config = dict(
    n_layer=12,
    d_model=512,
    n_experts=80,
    experts_per_token=4,
    d_expert=112,
    d_shared_expert=256,
    activation='geglu',
    moe_layers=[0, 1, 2, 3, 4, 5, 6, 7, 8, 9, 10, 11],
    router_score='sigmoid',
    normalize_top_k=False,
    routed_scale=1.0,
    balance_loss=0.00085,
    balance_bias=True,
    init_std_router=0.0156,
    lr_router=0.000239,
    vocab_size=8192,
    norm='rmsnorm',
    norm_eps=1e-05,
    tie_embeddings=False,
    optimizer='ademamix',
    lr=0.000245,
    beta1=0.9,
    batch_tokens=131072,
    seq_len=1024,
    train_tokens=957500000,
    steps=7306,
    dataset='wikipedia_en',
)
Below are experts of layer 4 (counted from 0) of a mixture-of-experts language model. Rows are named router (the router's row for the expert) and show model dimensions 192-255. Each number is 500 + 40 x the weight over its row's rms, rounded and kept within 0 to 999. Numbers have three digits each.
After each expert's rows: "comes before" lists some tokens at least twice as common just after its tokens as in all text. This comes from a sample of Wikipedia text that the model never trained on. Tokens count by the router's weight.

# expert 55
router:488526502486474492444524470500485406488516447551443486462471468492499517555572466447571457506481480531562454513544471459562458514524444487516521495540558438547493497512444596529545514462506535
comes before: "-", "|", " -", " been", " ·", "The"

# expert 37
router:482501476555511537462438553452515504456446442478465543542565488398536526492568462481544476456466533560542520466539528477505495509473467496553558465558466511538532415497460524521480483497487465
comes before: "-", "=", "%", " was", " is", "Personal"

# expert 40
router:533542473444568531421449502460486539427493456539494463495498549493485519533546518478492578491511553510574540430542545468545534541463424479507510525540414522464498461437506508541492536481467496
comes before: "|", "-", "a", "y", "e", " 0"

# expert 50
router:473570520504493532510470485524459463504546515460500484525529500462530526482554450518562608439510460493573502515457476428553502542445500519493520481519467473443474449486511540516516537491522558
comes before: "\n", " 0", " |", " —", "  ", " 1"

# expert 66
router:549512548535478555489483566485458455455534472470451455531518493511540620533507523495516528486454547520611583502547419516521584490491464505489581501608472529456493461445571549528507581399485490
comes before: "-", "\n", " The", "\n\n", " -", " \""

# expert 19
router:513541483442497564412534522490458475476484468540551519471473532476529511456494463552528533496504493586571598451455448462634568453549492519465567486544498457486459431461523477508520505518494542
comes before: " |", ",", " (", " City", "n", "'"

# expert 76
router:501517498480483436461496570543521478445515470496526513570496525570518569522558484431498581485490478504562557538523494500481519518506465518496508472502432552542526445477515517537517590489479529
comes before: ",", ")", "–", ".", " –", "e"

# expert 64
router:577487527442498547491474499481510444447554521557486427531477510503502515455578518445480504433488544555644520461503493532546506478448424482475518510536459511465500459494537539516472481474527542
comes before: ",", ".", " (", " of", " in", " and"

# expert 25
router:524512492484448521495529561487471479475510469515456503425423434455513559487555467500549459470439544532578576526471374464577521509499495471430533535579442517482576458509477537452470547502507458
comes before: " the", "=", " a", " List", " by", " been"

# expert 24
router:490593478442505520490463503528488503474504452589433503493469529410509619544572508502519494478498548591552551497538552545473495508498454495471476401524473452530511485448497515537466519447489557
comes before: " of", ",", " to", ".", " and", " in"

# expert 6
router:514522513537433455451526519533441401473566470536458427537485519453545548488583500565555523431470499552528573497527426543598487505526505464492545533530480466487449465461534461586519487488472543
comes before: " the", " to", " by", " a", " in", " from"

# expert 11
router:516496490486431517465508468475467482452579477460457499473490463446600582533528511500513530393439513493584532502509429501476517480529439509542548424526485525478496478456524535475583469467469478
comes before: " was", "=", " is", " =", " of", " also"

# expert 41
router:511514509521529489430451471425469484462482496479474485479465525537491520464524464518517502478509525489566531519524519514579551545510471534498572452568452516485544444497572541483482521506482453
comes before: ".", " the", "t", "y", "nt", " his"

# expert 27
router:534491501490481467430421447496463444410496471531461494504476486466423572534530485478544458542523529516515581477488451515564571476509517448480499486516474509572596511487508531522426554469493488
comes before: " the", " a", " his", " this", " its", " their"

# expert 47
router:443446496518496452409503497560478468434491418601512473506447510511550543489577477469549515467483518488526555482508531539548520478526516468438528444560465514534487470533524517531546530451489512
comes before: " |", "0", "5", "%", "1", "2"

# expert 22
router:497526532488491508508440498497458504456535464528462505522452514480531568554560469448495515486475564512589495466511518479603533509530441510509543398469442482497503494433505560512519526477512583
comes before: "\n", " |", ",", " –", "\n\n", " ("

# expert 1
router:457518541490460511386480464499494413501526470462512430448485517480496490474641496415494494431514498502548554484522474452588441495477491459510540511513451422533445454499533561559503580415537549
comes before: ")", ",", ".", "–", "\n\n", " –"

# expert 13
router:497576499520456496434492528518470473464540443472479438496434472531498545548490478443523506495512578543635574451495475544519570508516518487498553471540453450464496478441515511530524540461492490
comes before: "\n\n", "=", " The", " In", " He", "The"

# expert 36
router:532499477443498486473455508463488445509434466553453531505459523486519567444554437500540534453501499471536522495484493482538512483543481555521547454551460522534535468474512534501523556501460508
comes before: " |", "%", ")", ";", " (", "}"

# expert 3
router:486538531442485567462547611505458434463529487438485503421472513476559552517480488489448421483484459518594454504485509472529498468494431479521494560510453468532486461513478505494581466497442496
comes before: " a", " been", " be", " not", " the", " also"

# expert 72
router:521572447507501501509525473433490494503481444556540476548486505527503598497563493449536483473528557508604568499588457478577543455492455542492522460519446505480553498473501582462542510377499450
comes before: "ing", "ed", "s", "er", "ment", "ers"

# expert 12
router:531505458516484443426550503477470482445497431490539548508511503563532547481514472457577457489468568549602515473550494539615541457482499524471554493492469498498572458532568560500516554515538501
comes before: " the", " he", " it", " a", " that", " they"